config.toml
moe_layers = [1, 2, 3, 4, 5, 6, 7, 8, 9, 10, 11, 12, 13, 14, 15, 16]
init_std_router = 0.0151
n_head = 4
init_std_down = 0.00534
optimizer = "soap_variant"
beta1 = 0.95
decay_fraction = 1.0
decay_shape = "linear"
Below are experts of layer 5 (counted from 0) of a mixture-of-experts language model. Rows are named router (the router's row for the expert), up (a neuron's input weights, with its number), down (a neuron's output weights, with its number) and show model dimensions 0-255. Each number is 500 + 25 x the weight over its row's rms, rounded and kept within 0 to 999. Numbers have three digits each.
Before each expert's rows: a language model's description of what the expert responds to; "comes before" lists some tokens at least twice as common just after its tokens as in all text. This comes from a sample of Wikipedia text that the model never trained on. Tokens count by the router's weight.

# expert 5
It responds to: Line breaks in lists. Line breaks ending infobox, taxobox and table lines, e.g. after CAS numbers or Phylum: Arthropoda, plus table pipes and heading breaks.
comes before: "-", "|", "\n", "The", "In", "="
router:532518516479525506499528461479537479491492481477488468517482485458508470514482539488527511475485502456484516536510494525455477461508480533513541475542524498479483472545531514522494469489535464482502513530471524523513514499459500514513538517502545512505480545484452475465463537483465479504503483484535503468518477473467501455536525543515514526490531484473477538504529495492459495497503473487481488474522473511503532517535537477486530500478544506509472489524490548511482527514474518486499459464477503470495538494475533483540549527546518499521478504509489536532532509484498475533475490511516495504467458501475475533509463509517501513483486500471468471510540488482504452455530523500475480470538500465470475455523532498456483504525470492497527494484476466489467512530534515
up2:528480540450518476507484494502495496517517546487476460524529506493500477477507498483499451487499515512524470478476471515514475517452497536507501529453499487412510475490482483462496540538523502486513530500538499522525511535479517531511520509516496491513524532512510484494522444495496486443479521509531529452467507493490557499467516508504545496510463496495517530488530520515512540484518445546478530465544523503484567490484477475464525508553455461471509541507503453451483513504504451526480500504517493467518510469484533481481496480489525488529460536483484516524478486489505527524486515509521499530506444460506436507483534465498498499500523501538500514516514488498500510525538506485491477489480479512492520483483491501516526480491492470492446463510508523504523500487515514
down2:498505471513529546499504490523490529567553499527471478510469497469539486549515450506439517546523476529526523527516455482470504482542498472530504395487512518532492513527521458537456489486448504491485530487477473464479494506494542502521491448455528481497515499490490486495482533515462470514526504496500530536504470502499513495502481475470528487504521506481479493497554487503519494490519485538519474501527536491516492521518511552523511480524514493481508520474491515510468497491461530503493496470499481507483484477531422517529521526531472493494499494493488518462459523523481492471484517527501492461513505486530520519562481528536504449503501478482502480510512521488508514469481513497537475478509507478499504510511470505506510480492518468490485474505479534479510553534486488
up3:517518538475532492518495449503481505522472499498550489524503470520494486491520491482444519524519502468467505516487528495481510508484470525500517511531486474515467504474487471491499504504472521480536522489523501519490527529522476511468473512504524516485554524508491507518516472542502494497497488460478495540518513471517515463504556484494524453466476498504511476429476521513454501489518531481503497464484519486516470520477502456477496509518487513515500514532548504517512521522501520500454520541485513515506516516516514498547534498535480482485490513497475480548526491500442476491474465529515487549451490507434526521494534474505500489499518521504486477496453441505455524508501468458534500478496510490450454495481468507495550502477502511473467497468534571556504499449477477
down3:488514554470531469490517512486508509513485456480508496549492509510431462507463441518479462533479527508537491484512517527502531510496456542489522481449495466476502505478464507516529493476486510475497472467494503500501515486472493487483515526504531515444492493544497480520514522497490562479495515524490509524476532526524516451494533499506525522491507500526461510477465488490463543514521510497474467541492479498506496490483510500521472515505509524568515516505510497528479528473497538467473536509513502492494538493488453443510475451502498474493512528523489526498451496526527519514487525485452528477509503509470464534514517502490477531493527461528480510544512495469501541510515537499444530527522538488479501490457522539509505520508470503479501497509495461448489458474492545

# expert 6
It responds to: Locative and temporal prepositions. Prepositions starting place or time phrases, especially in after a birth date, plus During, After, On at sentence start.
comes before: " the", " a", " his", " March", " April", " June"
router:533534488491503508538497466481539496507498459485503465499487505464497464522479538491529492496473530462525507532508536486461465465516488536487531501533469467473503474535530503511509463494537471480530502477463533471532502492465490507487532490469537511484469539472462496464469540501462464508502481468490485463500472479476489462537499541529485535498537508507501534529531468495466478496491480465492498495503484529536490462530522466471538487497532497537495512526519540489467530506473530494497459488475528465462534497479536491532537522537519510525535511499497496534535481475505472501464509501515506496464462482518477533522468500483496501489480502471462462510531531474508461463524483501479495503534511460486477466513533468460496503529463502492538500496462464502462503533531502
up28:470500429509516527478508491480466496512480511501507522455466503511503520461486510501436519480517479507488512487534513517491489503494558468499460453502505491501437535496505497546492487495526545490493522487507502517531455505432527508499503452491550503518485485503492523503497500533482462512478520508527499481474491446499479555558489483551498507519451497464545453493496448490506519528507492504489481501504474482499507533502522493507580487469479494465468509502488521501490473483490511506511515525509493496497477447481515507502479525508501520500534506514533468476518534489467476524519479463450516509538528527480516537513493475481489514430531525463481501510500509518498526492524482508521501520465502526514522530551534483504511495527511552504502486498527512513526515485550460
down28:471506466461494497493452502480494534501543504485489489509528500481548485498522497536505527467524532476514463502505544476509533506516542510474468511494502454463521479507516503510512524502492454521491486514506536518468528505507492505519500484508490451492493506483463436493480518509516534492456534497496503494498501475542568478505480503465537514508517508490479533501506515514474486528480497498507516471468465514510479513477553504509525505486499527502485540533489480497446518471497518536523489495502460526481524436462533494502486490469508536466481494494465496504535484484470509497479507528502506532464500493485476515458562506443514478535517445491495519559544489513479467486493508456535499438516477468508480524515500557520535537451500501472529479544476508491511527495532500
up29:507509487462530489541525522458523455512503515534506532497479494522484478508475458480528501480518496482471480505547536489555517482474503498492444501466535475564518547485530496485516497477468480508494514497491510542535489492512476500482491526488533491506486489554522464512447476489537547503498476533465483535508469490498468517521494485510527493493499560517530502474534565470563519491486504479464482522500507505483480509461518537510532521490496521483461506534505477472476519486509516514526482475511471455513479478478499507486507500493491501498474509466473527504492512532515483483524467503473508501502469531520453498425502488523522553510472505476497456510513492507533529521428461522532511522490467522533482490483516528511557517515469478469487520490477494507494467503499503
down29:479482513524510449518477479478489489439532473505490527513501477505484525505531509531559542507508509478493523509485466525482534535550439479511487488510478526471521505494453482505489502519568459531509469513444522516523464501502521527514514484568522473505509490513494522518463499474495525516526501503492504484556531486491501528484514518485499488485498487501477506494487493514515503509463524469482486521472517485464532515530491473474484482529505510507471504488451532483521442505489498494487518557505515552464480452516510491510487529512510509528484491463515496498549472483503518542500484518525489520511511462505501543526482493502478462492487507508517528500549483519462469434523518465512512466457474550494488461524530531529459464518520538487499483522495504534474546494496522

# expert 8
It responds to: Sentence-final punctuation. Periods and word+period tokens ending sentences, often closing a biography's first line, such as player., ist., )., or ending section headings.
comes before: "\n", " The", " He", " In", " It", " This"
router:519491493481530498537492471518533492476471488478518466511523468459501477524492523513526502523468484468535515536504506508451490460526484525499547504542485487475491484532511502494524459490541502497531475520475523470515514518457476514482542514475559539484467537467465487500451545522474473509502495492524467465500485480475503472535536537518450533456525516517481531518530490545470512500496462489478531518481472519528478515525523469505521501467547469520494510523499540487488528509468526499501467503508515479467527524485520496528543535528499504515518515513514482530530488463495464534481495495496511485450463470528494533501478493472476501512497476468473462506548519478497469462514515497471521492540501455476473465495529471461490500521520457510524493500472485496464517538533520
up2:535520468516483509525505548472466448433548505493558464482498490471499512546510500477504471495477524489537529487478494490464454523471423479528479470478557498518512511456470499494495492517488521480488498445519506507543445485489492509488504483512501551473515478493492474543521528507482523476481505516517512484499488530518448467531524512469523524473478526520490548513457523474497480497481514534498504473520527487505520533452540486500494510508466516525490528485533540519492490509525529543531496503479501520501492497506473475496458512481528500497518514501487511518534506530541519562493477535500494511503553511517516511535513450502497468498513467483471550441489513514502460519519492450515511501485483469548531493495534475503489519519513501512480497480517495491481493507511487
down2:478508469486470485455455511494530503539518485505499505493516477475527490445475480511484490524492475491549506536475474515484486518469497478460454491512522505459522516458514503474501499505458553511480491495497507513502490495490528509518512474475525493479546487492528490507510524499518468454537506491507538537488511512485453512548513476509524480487467532481507546547480523481523533532468513528471507512528497477474493533531497507490541524504455498507498465503514511531486513482497500493532549468447503477512492530535534529539550469495509512467515485469477505519472488504563494503494454488486446538470500501528539498486524484510514476533475485498530505546496503431531490544499474495528490497517487537498458470510536491524492491515508457518527504506554501524509556531484522
up3:483507536504508492477550493498491484505523529474504503482516499504470538500529480538521503513510503473537503510481481506484547498499494540502456504484493473509488465538468511504518495487479490512524457467497531511551483448468520501476508498518447476546511523479517523529504499488468439482483498452492476477502481522475460528506513528476497532471478456481484512516506446515479481519461504467504488508527519545548524479497476512505488513455537495495572512495501472533519508494499524511509477491498537514470517413475485495482522466482493505502471500499507567446502484483489479492508504516550457465494532498495491480481527499489466508514511499501486540522496544513524498463455487510497518524531480522473503521501489458504567529521447527508482477470498469504515549520482499
down3:513534456471498489504471529509463494454504541515502518531483484516523465509521517502569482474475489445493500492510478519532496484483488524537505504480495480491499476443522487516486469517449530445482477451512546510496498475508507522539502520457548494504470486484531489532484462538478506496490507536531470510473431504499471507471515508545450493529461518543515478536458483523494494465495506507471490493508495474456499524475475484528496466478497543498512451459520513525533507497497484500530477521496533488498489474564515486519490523514515485466496521478529503473495481504489481527481473518495478472494518488475516493524500470500529509540520530519495529501481510458483498472471515461429512501503520512510527489537501456516493541484536440510480502483496510479522494530501529

# expert 2
It responds to: Tally and record nouns. Nouns for counts and results, mostly in election, sports and infobox text, such as number, Total, votes, Swing, record.
comes before: " of", " |", "ing", ":", "ed", " to"
router:503514480499492476538515467453542484509496476494502451460485497462502461527462545503533482523482520470513493514478492490463468473504542533473546505534476462474512493539500505493510454539536466472523518480466489505531495484461478490508539482485552532525486545472470499480469543482495484494501467504519522478483507460503470458549512546538488535477530538511474521515534474536472495491476487507502489498512518505533492483532516480484527473481512488522487488525507540491480529504472545517478466495465518475485521515477550493536536498541508491510505513508488497543537480497487456523465507522501505486458453479489481546511463496481517494478479491468506472501540530473504453487545513474509509494547499462479485457502546482483516483522513512502536514512483493506472503521531495
up2:469486499513445492481505567505549488485449460516491529484501511468507494513489482503533515488501536543539463519501477511444531510505501512484475538545492486526500545541463485505498498485513504506516496453476489491477507447491481548522505537510480447460517477521498497481492523507568494515520505515525493519510530531528531487477492480494521486460468514524509455509489524526480543535516513483480492520547528490516514491446486519526512505414493513507522539461482460485493508518486487473486467499480508537505509506510533487495467527493494475532513513474505513484510526480521485515487490500500513474530493533500478484523524517513529503473510487506532523493493469488533454494502503535472485534465476534518481531487541518465489503479508480457535508505504461537552554529530483
down2:481541525504517523497503464488455471509525527477444501530531529504503510504532506516506508475496495452494530539487549513496505504529463502490521456525519504578501498545511501529489494540506522507562513480474535527488484489480470517508497506470488497519489523468505477498454520440478451469549539486494508480524444469468503491511504478473554507496514522513488492490510492493494509500480465490554517510533497491569498498534515491491492521506544512485550528500534493488527518506488464494523504492487476475494473492487528538491485494494482524451470468489482533483549440499516487477490520466436505473536543471504524493472477544511550516498544485512514509509512518508531506477519502513500509505485497467495492487489478486511443469501475541535506509469465515500479490516482486
up3:514525509473472552508528508428562460502521504501531476462522512493465518530511452505549487494495488496519511533534486470528506517499490528488476476473561493486451509503455507475500568532506533473481470503485473458466498501502487518487486504474506494500466493515498504487510494493495503478498505520522509474490493573493466508472454492507510476528481510497483485481498498504529514526474469524480518535475454485510507532487540509517504473461525526510501502465453464493467498492491543463505468456525532492464478536476486469503503507491498490530470489513460508488496481495496518506485453515550499496507496495486476454538538529485537542534497495507541554526510532577544466512531520521493486520487507462476493489519507500520519475471499481519497484488476520482530484520486481
down3:501431459449474490477497483476452489486525469499537518507479521524551492487483527509512549540494474514504462493525487503452502470503488518507487477527510512497471529497503505539495520499481470514524550513527482501499525481510461515470475501532493490508534485512533509493483554491502503492478468546506493522501483534515469532533448490430501533479446526499507483524516518498476533488482486487513501521518481492478531475480491511494485432513448464490520508510470510521458497524511482499502525484518491485494543471505465520487446481511484494551467515503468502512482486542497487538518480533546556525514531523498442540482527507472504491477531492458522531448471468517484530452504508502512524498464483530493534506498474526520514475541502519485489499484472509520497488492521506